From a checkpoint of a small mixture-of-experts model trained on Wikipedia: a softmax router.
Below are experts of layer 6 (counted from 0) of a mixture-of-experts language model. Rows are named router (the router's row for the expert), gate (a neuron's input weights, with its number), up (a neuron's input weights, with its number), down (a neuron's output weights, with its number) and show model dimensions 80-159. Each number is 128 + 24 x the weight over its row's rms, rounded and kept within 0 to 255. Numbers have three digits each.
Before each expert's rows: a language model's description of what the expert responds to. This comes from a sample of Wikipedia text that the model never trained on.

# expert 9
Verbs after auxiliaries. Verbs and verb stems after auxiliaries like was, is, has, could, such as ex(empt), en(acted), been, became, stay.
router:094138116138124134146133134172176132112107167138100140138149126110133158165139145131131113103162140101095106142113123138127095112132116175153091185122138129117141080161158105154146133169158125153172088157119109150129129090151155127104104130
gate0:159138042145160178088132121101134174110152109104117168106119133139135120165107134131105106115153136110127140150148155081130175122136118122138109121122125105120125115151096156167137149084121147159148135168159135142142138116125147121149139125
up0:085121163089103183162138121151115106094118131126154136147093122129167127115133093121099134151132111128113114139090085133146100143111149134115119141094141135121134139126152136131145128126123108093102153132108096117167142102127128150134123109
down0:100089136126161128128131079113120105129134148132181115137086134109167136133112117148115146133089067087103104140149110119114151125124136125132134157099150146127058111094172125145113112134116171125158128107133127161110127104142131169139144123
gate1:132138105112108114141132120170122100088142136161135122101133116117126093091125074138122135110118107134146120078133155106143133162138120120146149103138117142106129098151140142083156040135159111144135157209093154137096167109137151143124116132
up1:122114165136154124109157140088130140183123082093122117156093164136146154135140175125114142144116130144131121163127139142117113074126133113113115125152112128145176153089124147141093211108093130083117137081143081071136090158132112109155163117
down1:074138146082126130143140131114168127139088128124140149129130128216104137163129157133087116133152174140149144163105152139114054101125134147106118103119084130142157168122140127153130130121158146100134129121137093131109143125127110104129101116
gate2:119120110145114159118127115136116156133125141124164141096089133127103108096135097105135107129157132136110094180122123117077159153156132120104129130109112157131117120120163131160122115145122108148133123090149154119151098073109113133140108106
up2:110171132145143116141153126123181105162155093151150125122169134132138101142100130137124096148127137116121162081131111153143124138144116107125121108116152078152131145102118123102083090136098146149132125123114151151129144158146087081113064130
down2:160100113138108126144187147104166158118170149166140125109098090108065133131150125141123153147132121104114129122134109111132152097152166076124080119134131098114069117084126146109131131130127140151115141147097153130105156117095108150131109115
gate3:165095159098183141120113120082128146105094163091119101159111151184131142142139141149142129167137125139115099170118106168114088086157133145152091124135093151131085104180116144127124175100119146088144150128143111094126126102155114169127111120
up3:126164129136089115112156137178124048113142133127146154134187089077097132133120100105086171069112144098136141095127137086104167145105140148095127099106138107130135143147121104150148097162140138132114117127162154097125133114119150097127134162
down3:157141075149085151121139139145141105146111077147106144115109137069114132113124156118136129115140144156170148088129082080112130100134166138131158131128129105170120125102175144135111092125133137125114170154126166090131101121110136152149120121
gate4:124129128133120107173084134152141134131123158093128169144148116120116123130096106121109159091121114131116127143126121122127122181147114177097115148104118140134169112118143170101140126136154174128131135128149128099128145121137158158178115160
up4:121117126142142125111167138091102148127118104158132112138123145150121164078125138134100112193111132124136162149140152110149116103121107102219121094123156113139109127124115115101107154080082097098131152132121100134091125119121111099114165115
down4:145117130124117145120107151132124136176089092107103127106121165088151133122124153113123168130167168131103137124131138097150133131101122126095110149154133102161143136169140126138150115127094131155124129111135147095172103080079143118107123142
gate5:121164145158156092130107110151143091137145119094098136123181128117126140126126083124152109135140123099135117071119160149166108105100139189142115119128176082174151114118129158158134114138118157141135111123108145123079128117138113115109145142
up5:135149124086115152194100149109115149086136148173158148104065109129159136149123129131146158105082149157122167150133093146135141132118145116117130125125091156097135124132151121141101135080136095135118151144135099084135123139141110104140124089
down5:133143134117088122132135120121126115114150132168106151082113077174140093150112116133072146139089102195087087161143115126114118174142140103131137168133166193111135099174116114139112148153133153140141108152157113116111124144097089106133131086
gate6:110132121157133107133176138132131183144112122062158118089134142106099129165137096119100158122154132112109139141092132109122113127109118109144149131080176150146127125111133164126170162124131104093129141113112175131135148148160107147133165124
up6:149095164122134121118191149148119122106166129112121126109124191131145132092138158144137147114134110166117100105116106144144115175099116173115091148126116131102124133121122130153132133117106119106093112105086146140114089097114154089099125168
down6:117156142110091135174141114176105112132124072137129137081127137141112098125106113127143107116144103111120057131096183137095098129118132136128149127171089159110137122119127108169125187117108084130154124137158132137161100128137208155114153150
gate7:151104108125107136159156092155087149117102128137091121101151098134152152119127123084143141147135069140133127100100114111100128136147144121134177135170119128165101085091106120128150142190159090110152140149111113103118117084127129176163164111
up7:121131132112114144125122155187110149098119148099122185113167069123135161097125087110139132135127102125139128110129153107102150133136126132144193129158111136144099096103130147111150145158176092118163140135128088095067100093101146140137176144
down7:138143152098102115127112123124153140140114092111130166097117149096171135086122124116085145109094083107147129141146171140148137136135169162142091132132094100107133145107118116153144149103108129172114155147111110110112131144107185161134145160
gate8:091164112094104118139101159114148134125076139166176118126126129123123142137148110140137140134102171121124112154130108079106088105097100153136107132125138143102063125141145143122152150126145104140136114139172110127118133148131170069111068119
up8:137114103146144167095180141128112111140169137111119129135116140146131122135071120155132141119127090151141129173129141140166158133146170110116120114094105131125140162124080124134104111116116136108115158107116160089133127129138116140140156144
down8:125105113128124118080150118165135097127120119142128132146167110116119132091134186142125129106086140115126104145118108153092168150123170165175139145109111121112180131098094125142116110108080140121101101112103113100122147110168135135168145154
gate9:107118126157150121135121123135113117125129125121158144118158121149130147124121141104112140120173126132130156088122155156118124097099151144127159138119122124155150151154129183122150112128052151095100108146135126125115120102133143117151131146
up9:103104138135145128095106129163156101114118172144168153105141115104164169138130118136082113115144127119126150070153150152125152129109142132121138137113155131132153137148125127135156132159090152107096128133119140101076115056151150076131131152
down9:155133129158094122114143151156142087111150119153092155141101096159132121137145095113155116148121141143114156152159074159127154099121114101125127138105131151068141153125096146158173139140153127081122125115097133129126087167130119117130127093
gate10:107112161113099152143127133166130119142126135156158133098150125106121120153162129102100102127153162140109129102111124131144098155123100129087105156123100165119163097095125139157088127158152091145179102143116146146143119134090148110126154122
up10:128130110113176134133138137092092103101137151104097145130152121130137155129098114149148102135084101114128127115148118141138164103120158113110143127093157123129111169135120092123150120123139117143128136092165110132134117087110157134125151141
down10:091161112164136134128121150133153106120123156134122133119168149152153169164096074132137153125150139100144068132121108156142117115183129088112141119165090106175119159162160110135138116085163128118141076131147104134134112149112112125109099120
gate11:165147124131147154135110149159108152151139113132113146162122134182138121119110116122165117080108090117133154108131122117125163132121116135102147099182145114155149150173128145146125155135118117161098132093111108148127127144114103098158139120
up11:107122134146107138093197132089081135111111117119103085125127118083140107078116157151112122181099168137128100135121129119131106146120136140117112146093068137131097126146146109126110139105123131121157144134124130107160129109101170136131136141
down11:087068138144162113134112083145111156118082108118163135116145120152147129094137107111110107145141149118134158115121140122127152130105114128093132125126106116148145096107111168121161140124163141100126095124120148100156134110103126092124144126
gate12:089161135124106154122156109126124153169114114134165122147155151109140091135146141105140109106149082122160109130178124102102154125164133140188100136122107134157060149169080130111142141135129156104116109161143128115137125109107171121145156142
up12:157122093161162106130108140083110120132127120132092151131085085166099142121109131131100146173104133162106132148112134163107086126074123141048125103109124086136161130110165137142100145113128109134094141114136127140115129162154102096140099125
down12:132098126134150124111146117110086139144117165126101148134135128141094124078106116106109180138104110122124117130091136144097153152136124147059108074150150108116123116102150158135195127161098102134136127153105143153097132147154123142115139144
gate13:149119109111150101140134067124145122153166157133115127158119097168138078164121124147128116163135086123134148145175112118140088124110125114095128130169128133112145130103105133082108118146133128128110132085115076103166113129189113147153125110
up13:137123125094139097131113066165158143130113156158117127149145111119180119145133130138147122101114126122125160091196134108169116115103127110124117147158125137095158153148120112083146153122148144149139112098124094104108095131154128123117131121
down13:132113085087176116110140103162111153143122173146165122153173105105076150150090125164156132132124088076142094116122130081121119139104157100150121114173134143137124125129092167075147158110100107118137128146130162133119116120139126095085083082
gate14:113132126097138137176132147143127096115109101124133150088134126095122104144158128141125161097126096163121116125145132113145146098113103093136111152151135150109117164125173111162124116137112117139148108143132130104111145109128125071151156118
up14:096160089095133184127118139146123127088127117126163129109114106141124089137141100149146142136112105170107116111112152145102134103117139076127129145117112143139116162179191159095114117159161141093134131131165143081133154119145111087158154092
down14:123146135086128138121151140157148138097151125142183098098129119154117156094137153147137121129105103092082163136115109124096115146078109147128079166145127106146143132153124123092124092130105138146116115093144161135144132148089116083105179145
gate15:086162115139133122095142124126115168133155131162123142126106159095134108129152123128061102103130129151119114163147100120104094089134136106129104171132117094167125111151116135126134124135149174130150137112117143141185133113170068124108128143
up15:107139169121120131094095146151142148136126087152118109128136129128186137107106135126135176097101123105137118116152113078089116098111139106176156128141153102120185081113146116118143138090128164151096136065102172127076135130150130111119132107
down15:093110137117118139112138150150124129121135162126171124130120116082157163099130138119138170091121161108133096117140135097132150142172159157108138144106113098098130072111122118130142121151140161137116154134121143126088134080128128076088089121
gate16:158087097110065154121150116156158195103131135113142106128088100161126136070150147144103122131125115130134133131112097130127109148173143107107129105132162145144190126114119136141105120127157057154150130122110151119136148098093112132120115107
up16:112142136122115159122171156112171190119123169133107126154120134132085137124155138123090114097154128155155137153104115099153121128165107120156124126096125146129144116092140205144152092113095142133087138149124122161185122101113123130094102186
down16:148090133129140144127133141132135123178118108117129117166111099097114157155084125117106121124141114118129123123161141108143143075143115108139089133099150132142133124124160172139147129118095186123144144164133118098082145161121110111124121116
gate17:140127120103126134124135079113149117106120154124109133126110124143122100147109115098157105112118152114136114167130163156133108102150114144166112151126123131121124105130113126138089172133179102190141111150135085125158137151135103115150129120
up17:165125160126175165111107132132135113109139172113129108194129145139128146109090134179133116134110179137123090090116135141126119126136108106116089110121137084100115108159091116150160172102131164122154139147118092140123130087130143145133095123
down17:124115160091147137155109120137150111115112170134131148133125128091096123129169139159142109157090151145110147124115133147149105136149128161109094095079107085093117075141161115133146132131101128177093128093157111146139163154141145151141165149
gate18:129165107139141139094110141123151136126178118134120108118128146071094127164098110166127148130122108125135107116104108108126161149123186198172165151139154161147126094129142095124113141153121118155113111091112161121129126090129149124138128135
up18:103137186152160096106159121144138085105120148151117134136145153108145100094099127135138130117161115148119128089120136174138083128133140125128102116126153124134120114131132093134119092102105146107110100120184074160147110132175154081150128158
down18:119094105148131137159170172168122130192144108157170136106103138137131117114119119142157169130115082111151128147111152136134108149121125140125139122139123104073118108128100132111097092146111140123127107152138125146098151078157185169104099117
gate19:109139145158124144069081124145134110128134075118086136133150144149129130182130086162073145103140145101127188102117120101131109149137164158143116135118113111134160120148089147141124150103132132127131109135125130129142152084157148148122094162
up19:112138102150096122149138121129106141114059129135078157145149142143124097164150128105123135120182171109087152165105152112140133126133133118127104130118093116142124109151133130135154120123109142174172103158115108144149146095149139123157142134
down19:140164135107119151079130134149095140127091161103143122075135127152146102091172170081106112093091113176138099141134157116143150080137114132105108152164080149144125157122136113111142129151134120130092149121088131146122147119140148143169122121
gate20:161115089137093138142140097164107113142119146125193107089114160138125148139183165100084141118127145129132115132091102108125087129154145172102139142104127141124109154111155138165147111130154162120127134168101111156121162146120140125133111092
up20:178127079124118100155093127171114133113162165145157134121139135136112182086109140132073151112146162139105188126092079143117128106144123134152121135101118097132137148119158135161159154113152157162130133133082118126135157198136110090126120125
down20:123103144156098102126095133124129121115125135126094134090158119120130130135144174108134102152118167130110101172117096163122145124171128143119141144152114150181097161100086111121091175119116156106098067169084136099119115092111141089152114143
gate21:107148127133141161132137118145133116071118187135146111141165099137078172109112063137106096115162112117174118139142074111144101115110139167135140093114156125127098138094112150143191108115133161122118153147108120138095141121120133103112077143
up21:140154113167127144125158140087150086146128132146135142133155126084095096159118089139139112167115157104149111100141139109142118136144133144142127152122145138084096144141095108121176141105101135088132125137118119167097140105136195123136063114
down21:104127120098153152155156130137129144175147160088116159110106138125115077097132109140143165146128081125088140123122161124137194112077134098145141156105127127102111133137131093132170138106110110089131118114114120185127161132181150110113123063
gate22:139070146124127116166141125118115138142128108130158115140114167168193129096093091151137112088158121127119142106142116122098122105141131114149128115140149121085138116147124115139180126140117139110127133124085071133184093120117124166097106118
up22:117121133128122114159173120141149119132093103159103154109082128155140146110126178116144141101102098156134097089095187100159151118093140110136146128156158102131142135164161091130115102133097137147106133115143155152162108108153135131130125120
down22:116094156127155126109173098141121161076147101092125119164097134135152110146103139115174109078109112159173168118171157160120153132113123117129134145142121133164109170184130095136147083140118076139109129108124120140145116109119093083125084121
gate23:111142122122133135114125119113137086094099135114096090169080138142118139102118186120145129116140136109118124171139160133146105143106153138147124144157108143141145137170153112130138106187100116085128136148091083160162146113119125152114152120
up23:137149132114132111166137170124101108093139119147147139117133129111096092110147104169115110117174146150099162103154127157125143078116108115088111146092100086118106171115112144146139126125126155161157082180080097145149129138165127113167129130
down23:152192152119082130144145127128125125132138141120141149155147164125121110120140137128086112116156153155096129106149160119133181135129076156100109138091090135121102119150090075157115101124110092111131121121138136139118110169124130123122111142
gate24:153108099130108085108109106121113138149130133100124161127110111146156157163149152088134131136099129147147141107129112153118133186104139138145139117136164143108094124091119105105119161103111095166126093163124124142130163160092114136097171152
up24:135124149143167139111152085135144133083102120105115097108138112174114138113113143140093119116151150145099130141090099116121144109139122150133137121113073105107123119129146141157128143159125132096116154080151132114161136110159119107130121127
down24:102142125132126181107157134104143130106138165104136140142138131104155132140144136134116136127108083152102114154110160097153135116133178176173129129093121115078120094154158106147193114140108113142135140144101060129121117148184173113139098122
gate25:065107149183127145156112113146127122076080123121130152119123135108193111151139135115153143079102136138114137103126115134121117127133144154133170140126132182113119108166148126141101134176149133103128117135142111165091119126098153063110128080
up25:174148089132120123103131147147140115140176118130150115115139149100092177132131124159119117126112092144160133156147129121103177143113091119133105130140073107136184161137132104114134132094147121159152129103148145088117138054129168152156139169
down25:121145146098097116162205130146115120168170161153122112144118142119108159125136125119162120129130086167129137151146141153129092140178129122132168107125163110155142128114120116148113083111128139117111178110140122126099151111114133118129117134
gate26:110091111106107123142137143122175169106124137142114147136138143134135144114125128132174166142138095165112108188142110120124170126120137119130105148110137120134093138123097099079142153116143160122166113145145094088135114156131122139160160166
up26:137173124181159154166137147118116104170094118129125142133114113137111081154113140195143118136106153107130142096140141140150061107095132139084135131143120148143151152135162170152111092109084083144127104117159110130134105129154126134150119098
down26:122086102138135164167117072135127121131135159118138128149098132104178140164116117116109114098127196102128110089098100151103123154110101144115123138154094143162106136132117154134090095150095090097129134131134137107137097172131153134143080148
gate27:139161149164069151123114146121117126164129099162127180167082152093112078152126139158117132121109126116120109140134116138104119106107146138092135145118090146119131096168131154166135152159129144147086102151105101150144103125139128111130120089
up27:116088118142112106120151109125113130088135161125132085106120108159109136113145115120121102109156150096145143140102116165126121169157110074162120098120148111154121066076108109113161133128127146107146152126140145144153173122196079140104168172
down27:127123124112138168117107096101096125083129154133128166168120136134078119095152157068112153132161131120175154102108122204145104144140118115148142144168106123133119117111132119111180099104148100125127117153131154146123137156158158120103141168
gate28:125131125119159140116100135106143114119102142136126091131149086097122116176145117102132100144109134131124167132150174158154131132118177138135161156137135148119112092135148104138142120115120161116148096170114114154106164111162135084130137167
up28:147165104108154128129136150097136173156105074130117129092113123109108122126154162154138153096096146117124110125127149132105106121118133113111145153176132133152113176140138117129133102140151123122135105119113108162113079167132143096136124170
down28:095082119081159157201168101136108108108098122108136116114141137158094144182119125120144108129150150125147141136136159126142138102106147157123181099126106126090130151167175098146125104110130100177138145130117165107122132109099157122099077133
gate29:153157160108150124090134167131162110107101159137116161144150124125115074129135118131120127130097107100124073106114171113141167110111151134136091146122121104156131134122115102174137091100145143153136131124174110124090095093189117086118116123
up29:115100101169086169141100153128139116115150120133152073115134138141116176129106125114100062132118148118124080131123122133069125132118115155150167144125151117111179135106121145119141114102086155146154129130111140104111129128115125118135104180
down29:152157129123143145104103120096176099150126105128123187108156119173136079133121076154174139141112127142116137132140146083152131151098124122115125134111135130069184157123135096100119080062107112156122125141139123171112111129095122151084076144
gate30:105150131150111196143109092152125103053140147125141147139155100159121159163096144111117104095141110108120152104143133112151133104134101117121106094132162107135139131157114073171133079154144137173120137115157141159130115121129148148117066149
up30:145094131102138075114194146088155114171119115150120129122108138124119133116134116127130162151130132172138098178101107158119107156121174133130144150113090134090081121111142164102124140128087160103126128173114127090118162103139121121167159104
down30:135111117136140137110119153127150114134174136151108120167078124072116152126150156168168145117152145162203109140122112140115110131150153137122132131149164130149161096109110174107093166163107098099131121141060107125115163128103142146136131126
gate31:128105159150144094152046112177149165151118142113094149103165130130110171154144184137143115112125109142112107109082126115159107129114153146116092125175119107125171128125112094133101127105123146120159109094141115115142151129149124157134131121
up31:133116151121203139119132149096135133131136110138100139145077159150129098103152145115126170112132109119118141141140169120133135109152129156138135141155169154122132152131164106152132133105140101088103151158140077109146101106099136128135137161
down31:108171158124120106106143167087146105085136125124144133154126135160129119120127110136151117142120107121117131120159134127135121109141137148147100130148161099138089146102160126107114186083105106072134108157118131090112101091087164138116156165
gate32:172119127078145081153110142113122175128120142071110136114067142118160150140170124147171132187112152142128136131104112144141126121137118158141150153080101147139115109119152154127129103114103127056125141128126081095110141143135137129107130109
up32:111116142162140124110123107149151121112136128111158136131158101133129110136079138114080153110099115109146119112134139136133144146141176145145148117175175155069182128161104129139130142129133148148140141141126140133130156098099138127177151106
down32:127111127103096143114148109103122124109119133173140136135120139119111121098071122128104131105160131143132117091150174082130151131135140126149131149143126133121140161152114112145146119130141143125125094157109135079120115051107162061101136115
gate33:110146120078152179176157115115129143174162134140100138179101107064125126145118118089125104133116130134106086161143167128102152130144146091105120134184072148135156170139088126128121144132118133098152104127130123123156108165121138160133122139
up33:140142172102144039131123150142111133134117066115136155120127137178120127124139117152166170130162072117138149078127133136135107144098096149143104117145156136133162100120157094107150118140121106136081141099098141133126132130145098121132105098
down33:151115122150118098122141115128127141094123092146127171079163107102100129095091105170192166126150132146137133130155142112119144105102150126133127144137111133139151132146086150094133113129155155169107128143099125151112124145124117105134125133
gate34:087147092163114107113161126127128138155138107128135107107151132117180113082103134132144126131096138184114070161109148131120117122127149135140118134133118088106073136120154107093095080117153110122144119161129051119088120115167144146156108131
up34:080153121107112112125140086151167099180104168110129156113170113134150101099108121158127145099115135132075116145095119174156110119135116140143080117130158093126103152131147131094120117105131131147162088150139084146112088153166108127107097093
down34:121145083145121144133120120144142151119176109161091136133130142159163120102094085121098105116152129112144145095087160104118147109123160132090126089119139124082114146126177101130163089160106103085124128096148131153141110102135092118182096117
gate35:157146097122122148107169142143140146131111094110108123111109145144174113166138174104130128137111170077127126137090115143146136121150120153131115140169103213125148084167141063127134119151088169144134140141150120132146138114161146121149143140
up35:103121151116126147132079133104135149137162149135141139131121080099126116120106129155096115086118118169116118122129113092113141153131118123147114121127173088117142163097078150140145137098164097095113126129142107102107101111168147092187130156
down35:127105127117108073115126144118135099152128161123100160142136174138142128139101109163111132071153082134136157124140207127121146130132141109123096133134112116148160149078114174105115143159099110108135146156105137143143109164143091128097150148
gate36:120101152191140131166136135107110122125148135170145113131153118123121127149124118136133085121117132106109163131120084142113063087154159106131106156157171122136107107151156128146106131117118147123141102106137112142117103114130139169116075156
up36:131180163105102097101144097127110132098148089073102140134111144119116124153120136096082125143151148133121133105149143156138111119134119124127162122096131118156155111061147152080127144134145118123133146177107130116158125179119105095110146103
down36:118161196139166129118146147151156132087129154091108125141129114146137089161135138080113150146145109169157145150171123098126144152141148086131155113128131148164128124089132125072128100144137120106123145069109117152125136109132133107125141110
gate37:117161127154095158130135146137154173125126066100115123092128124104146122108130139123193113129051147177126145125100148107103150157131160146160133097166102133113127118138110087143119129150118135132126125147120173115134165125116161118131156125
up37:108099138134131120137121181126143152153153121163108128149181146118165127122154107177188137123109128139142117130147166093134139124121142203175094126151080090102130109133140084099128148103119127130111145161099103123108106109161130151155143151
down37:111121114153133090100121097135157114102147106138117133118121101116098132102127139140094152177151129166096130136126143123098166138151163149141116099137132160146106102134099153140134120164075147075120108095115191141148123171091107100165159109
gate38:132229122088117149162150113131121103173115157146119116160094108128116098111114114179158123170097093121150127130115139091154082106111127154103100120091116140163148123111103135130108141092142108128151121155171098142125144124111138141120104140
up38:166123134130096117137127114161178105150170132160108108142136133100138148129130134130136128132160138119160141143132140115147150095137133137165105129079099140112189158136132118110124128117183114134142113120141131164140102107163157126088092158
down38:136116129118119151156125118102139101163110096082106124146120128125134124165124078145170105137117093117139140138145095088130132176094152080132155146127099153105117123150167119112121111094141121122144106145161123131127133152127225149111169139
gate39:108120155141129100107146148165137131110090110076114130082115081134117149137107103129166120143122086157099091118118136120119073131111117112116115114115145117141117124087116167118128169158147158154109179150148079100114136151134102113173122159
up39:118117152132131112113120135184148132121100100085106132102120096104126183150101134148142110074142103145100133122115118120108094127107095119133111136134145128128165143113115144181118159156152166136128131137150091095148118098080124089144112144
down39:127128125059155175121134139122166121123158100103072145101110139133126065128122106136144164143102152151107092101109105118121181144173138125120144096160158075143135095132082131156097173062114127109133131145100089151137112097144117139108125155
gate40:159122184109149123117151150135111142123152151159105155169138122154120141139115135144121107137071129097091133166093118135099122103109158173148111134101121104122100058170114130133126184122123135117110113070156137109164108095143105145160106113
up40:112130082146089168178131088140138094134124114096152093092126126117128122138109132123130147130166107155163113069141118114172134135145128081084120104159160155128159185087134111131111059144101142146149155206115139160093140170117134136109143126
down40:115166097122139134142147150165141150140144131113148178105124163123109155136134078150134109114063115139156144116148168107131146131127098141167115121138123163101109106091153115141118095133084136133128137133148142116123154157128220117134177114
gate41:133126110114152111117118120127131104121100153112096119109122122104124113157171138154119037119141161124162169138135153101135123115139113132144160154115094139122151101133132095106150108087158146132101123118124136101173156144147140157117085105
up41:129151132088164120096106145138121150131104149119095150113118145139101127153148166145116074119170140119128143129141127132107101105122092085123133153123111139143134108112153113118124117098145126130119129095157121127127110142180122127110107159
down41:129118130080118144122124125128155121136108150167143141111126111125116113151128108125108120194118124138107186142159127083168123114165157134139118129126091140172191071122130081104132135111123118094159109118112149098129122107134110129111110107
gate42:069143140124130128086134089152113137120124165117134146123138114105118125111126100162129126101107139107146105157137113123086124144100118137080135142096142091157125143136113198152142119140132114114099085122125130138120118109088168122118128133
up42:169126146116131140159139202120139084130135111104103121134128132148141159119112148126095161114145136140083099127103137164175124111124117137151113135138126134088134101144144107113139138119136109110140167166127107094092139139132120167123145117
down42:146114138112144126110127139120154137140117088141135114156145145127165102119132151105169171154152147166111123147137095096155130104112098155126139132126150131123127092142130083126110147155172130159155128152117075145196146096163144100127104148
gate43:130143143127123128156139154134134134114083096140109115143108103102130142105107144138119128162104135131128075110172110157162127127146083148138124112146117115157129123154101144079131131144087165171114131152121113082130127109141103077206152119
up43:086185133103106135153150152118120155124143088148122111142125095078111149149095115151122138148092131116131105084133100140134172102137135138112128099114134115149101124144118158094098108132058126130143136133113117133107123158114119132175138129
down43:112132149179136120122078159101129116144105115136167131102138123146141105117128079124118139123116091113133103135145181106118160109145148150120168064098134100167100105110137177084137188098156143110122126093109103109150131143154111128126153091
gate44:120105135114110123091099108154124109151115093081118111113122102136112161146135139098144132126147163177153128159091103132110099198069114173163114120122092135122180130142145092137136085124129153133120151093146158125134139112094146144110154155
up44:104134154108102112102116144157159134168110096101102159134136102132134150160132146065121104125137163148125143124115088174139124138092158189151103159131113140157179097118119121087113117108095172137117125149171139125090122136108131132111154149
down44:102105168154143107113160090144126140149090143093166101140133164132143138142149154111114141122140128129144129180134128163088102157070108172125140168109169110092068151108140085099107106108160113157146133133141132125128104160143146157126155144
gate45:119128124176159119132133154172130084125104119120136121095108130140114135150117112128126131119172138117098114109086156106158118146073149198119094132188151129110146137157108103176114088105142109128147158150114131161143166114119138147149156163
up45:131137167102091106065110110124149100130137149130114133131144121110129113115130166118143130103096130153145137119161109157069128163142160121135135113066099129132097165078103145124158151131111102114105109138142133143141125149131168115100082143
down45:126132099131108114146104057123143164134085151109145115142112114140126100157136121121179136105133121106086144131144126135106081137135103118113112171130107155177165128117145181128105164133090171077140131120132121102143127126116086134097136100
gate46:114122127132133153113117120106148113143102155152126115153160112156145161104162137134134140146176120136168131166121151136107089150138133159137126077098114085082088105134108097142163113175081138136078161157074142138113156107115140135108105112
up46:134103128135123143152131112140122157122057134150075114111132151157165153103152165153180133143149174121161127129100170149116121120111123148121113115098117115117139114148077087133151122177131099162108157117105147145104133087064124133130108105
down46:135136152110069119134124132120126127143148163110086091084142163139121141110121141125145183103152145134126153106152130148134146187124136136099118085114143133125152153147092099153182098119109133122085107166115132159141153104148098098138094151
gate47:092127149124155163087160095131129117075107115117086135106119131110115131123139140145128111103121091112127121120137155127107159130098125151151135150092141112131097131136116142140123139119166108121116100138126143109104111111088134121134116156
up47:117131117124116083146172191117133146130124147115162116127079114131127113126131125106132154153135160127138137115100123120096093093126117149105103128168099116152159127123170076099125094161108133134189166123102142124100139141154122136141158132
down47:143123077115112131136152122128115112121162163125131108126123096123121136115119121106170185107145153106120119127100130181159133144120115131111155127136097116117129181149148095145118088113119103133143122145171133161111161159093167166126107134
gate48:117104132093127139160137055121158163132147115095147164143125111162123145082127108151141107137089143125132081189121126133139102130155159135112081113099161115157118136177082139123106119151153100150130124083148185127117147106127105180150112084
up48:125153115148148131081113205118108112142098151157119105109113151109149107176130149111119157132115115136132168076134125124133165127101087120120151121149067130093153132096157131115135141097123153105111139145116077136135114142152157079119151148
down48:102122086173166079092113130135124134128106094123132095141131146128128108096133122095137160128126149151131117099098169109098140117115149082166145164153112116093143167137107105118156110120129141114164170149133145152105117143133143131115194182
gate49:121131136125083119104126173148132073146156175097119114111148190122139113133094104110092152116138119158159107094126124102105074149156132108175138084119161093123098120135116139129147165143128172146118137157127124128114120136088148108118157145
up49:130128113129134159150134099115121133122111094156120141160104109150119125078136135169118141186106125118128125157137139133150157136109101114095134132097109135138197124144127120149080076109134089089123150122201133118129119142138145145123122145
down49:107141139149155139119147120118098169115137100126130133139133125126157130118160150146155139152166120140165130145148120123174105126130104163100099156142128127160116147106139052097095144158124124131130152122121137111171147119158099125144086141
gate50:141135140149157135110105170149150155110141134128175081117096089101151153118110147156102102122129145143116127144122092158101129135134154133142123165148108103087175058119133165130159173107138131073143115107129132131136140116111127135125148152
up50:085150149149124106144079132157132141091131137120139125105115133171157157151079115173116115117149134158138118147105089175135111133127155134122128160127165071146156084138128153126124160069171115087158103127136119066141143140121105139137142136
down50:146142160150122140139129133130167145088153133111160096089166154143136126158130121153115135076118139144116202121127150179082116131106157158127108148105135119103147048131109133139123113109139125083120142099127163135138150140122102089110157100
gate51:123103145150121132139137190141121103167124123118099117148109122094078139143145114083146106149089140118134076111143140128084150106123147147108152147086100139131158108144114144124101092179110127120115148104120110172091122103115180146133107162
up51:100151145114142186129135174089104084153117109114123157169131137137077091177139109136132136154130106137091130156135135091082119141137119130138107155078139109147106106109117126174149139148093146130126114099095138169130104128138136122103109127
down51:134137147112128103139147101135104126171155114123103164098158113154079093116079118107163082152106118140125118151147117131083093106137160123115127140194133116184139119102105059130136170135127107129141138161170104166138136102116188138100132151
gate52:129186140131144138126081178118128147128129097110138135104137125069163149148132114126174146126132152156103125158106100129105149120114111122128126130120163157115099138170165113126042155120114144105101127105132118052158144124089138136123098143
up52:151109063152113129167138135119113123143169138178144162099155129152122138114097086101104120166136165149088154148136132145125129094119149127140134134148090091132118099169115131127117126128119113143129128138146155142139145107177112115157131104
down52:177132134127124115140073128127147126129150148163145109094133156150114110142086078120137142157103123124122153132100101117177102184114118157124132105128151131144121105130196121121140132089178098155106121119121167119102154132151103133143124148
gate53:134170111164151108086125124129146124139084148115095149112142130147176126152141140126117058170114125155134097143147163108113103117111147112098170136128158115129085102119149122112151121154131148190113133131145151143119145120117129165143095065
up53:135131122076147083104094116111091141146113153114080179137118091127158128129140141139143160130107144124086162123103153127128089167099205152146136134119136111120137129139115115116151129134124140154115137157129091125117119131168110138159149157
down53:129157152101080124100125121136099152123160096038147109119130107115159121140116109136141178144151124140138127116116134141161187089140106109155134154145120149130140161097120097117097100111082148152144167128156117077143144145094130126128090154
gate54:090145123114113146135106116124085094115163126103125116141144126125127150073096138126147116128153138134135126136113133153143136139128147142108098135166109109084150131135138135121133119102074140121143134145138133142117123144144160112129122152
up54:092162135105135132188108124144140110083093136108141137098179123149150121092129112103135108098160161114101087139061140161140144133148159159141101151137105121120156084159171125101131091154110121148153142127139140133129090137170134129127097119
down54:130123140141145078080109135133158112111116107111156144131136152168140144107155097149089142164166118124138117123105122103162149147129139104133157091082133154124127163114090144123105115138106127113142094085116128145156166149098160118124106118
gate55:146159157200109130122136068166167115119112153133121125113116111081107138117129126087148141126131177098135124167164121143112106118096108094141115117135168134134145113138132133120120130198112131121121114151148168141166144163102129131117066106
up55:084058186094137099079132111106145127164118117117098136076133127125149102125171127121134175123124111187113136141107139121125143159122139118114123177170129137163143126119130104125105128108142143104146142106101130146106115118111128122130148075
down55:105052139126106111103150120107075112104095129169136137136136093141119109154136112146142109122073124122091118134083146113125125176137099117177149140132121128095109131142106151135145154131144173130137135133134140134114143125119152116096127156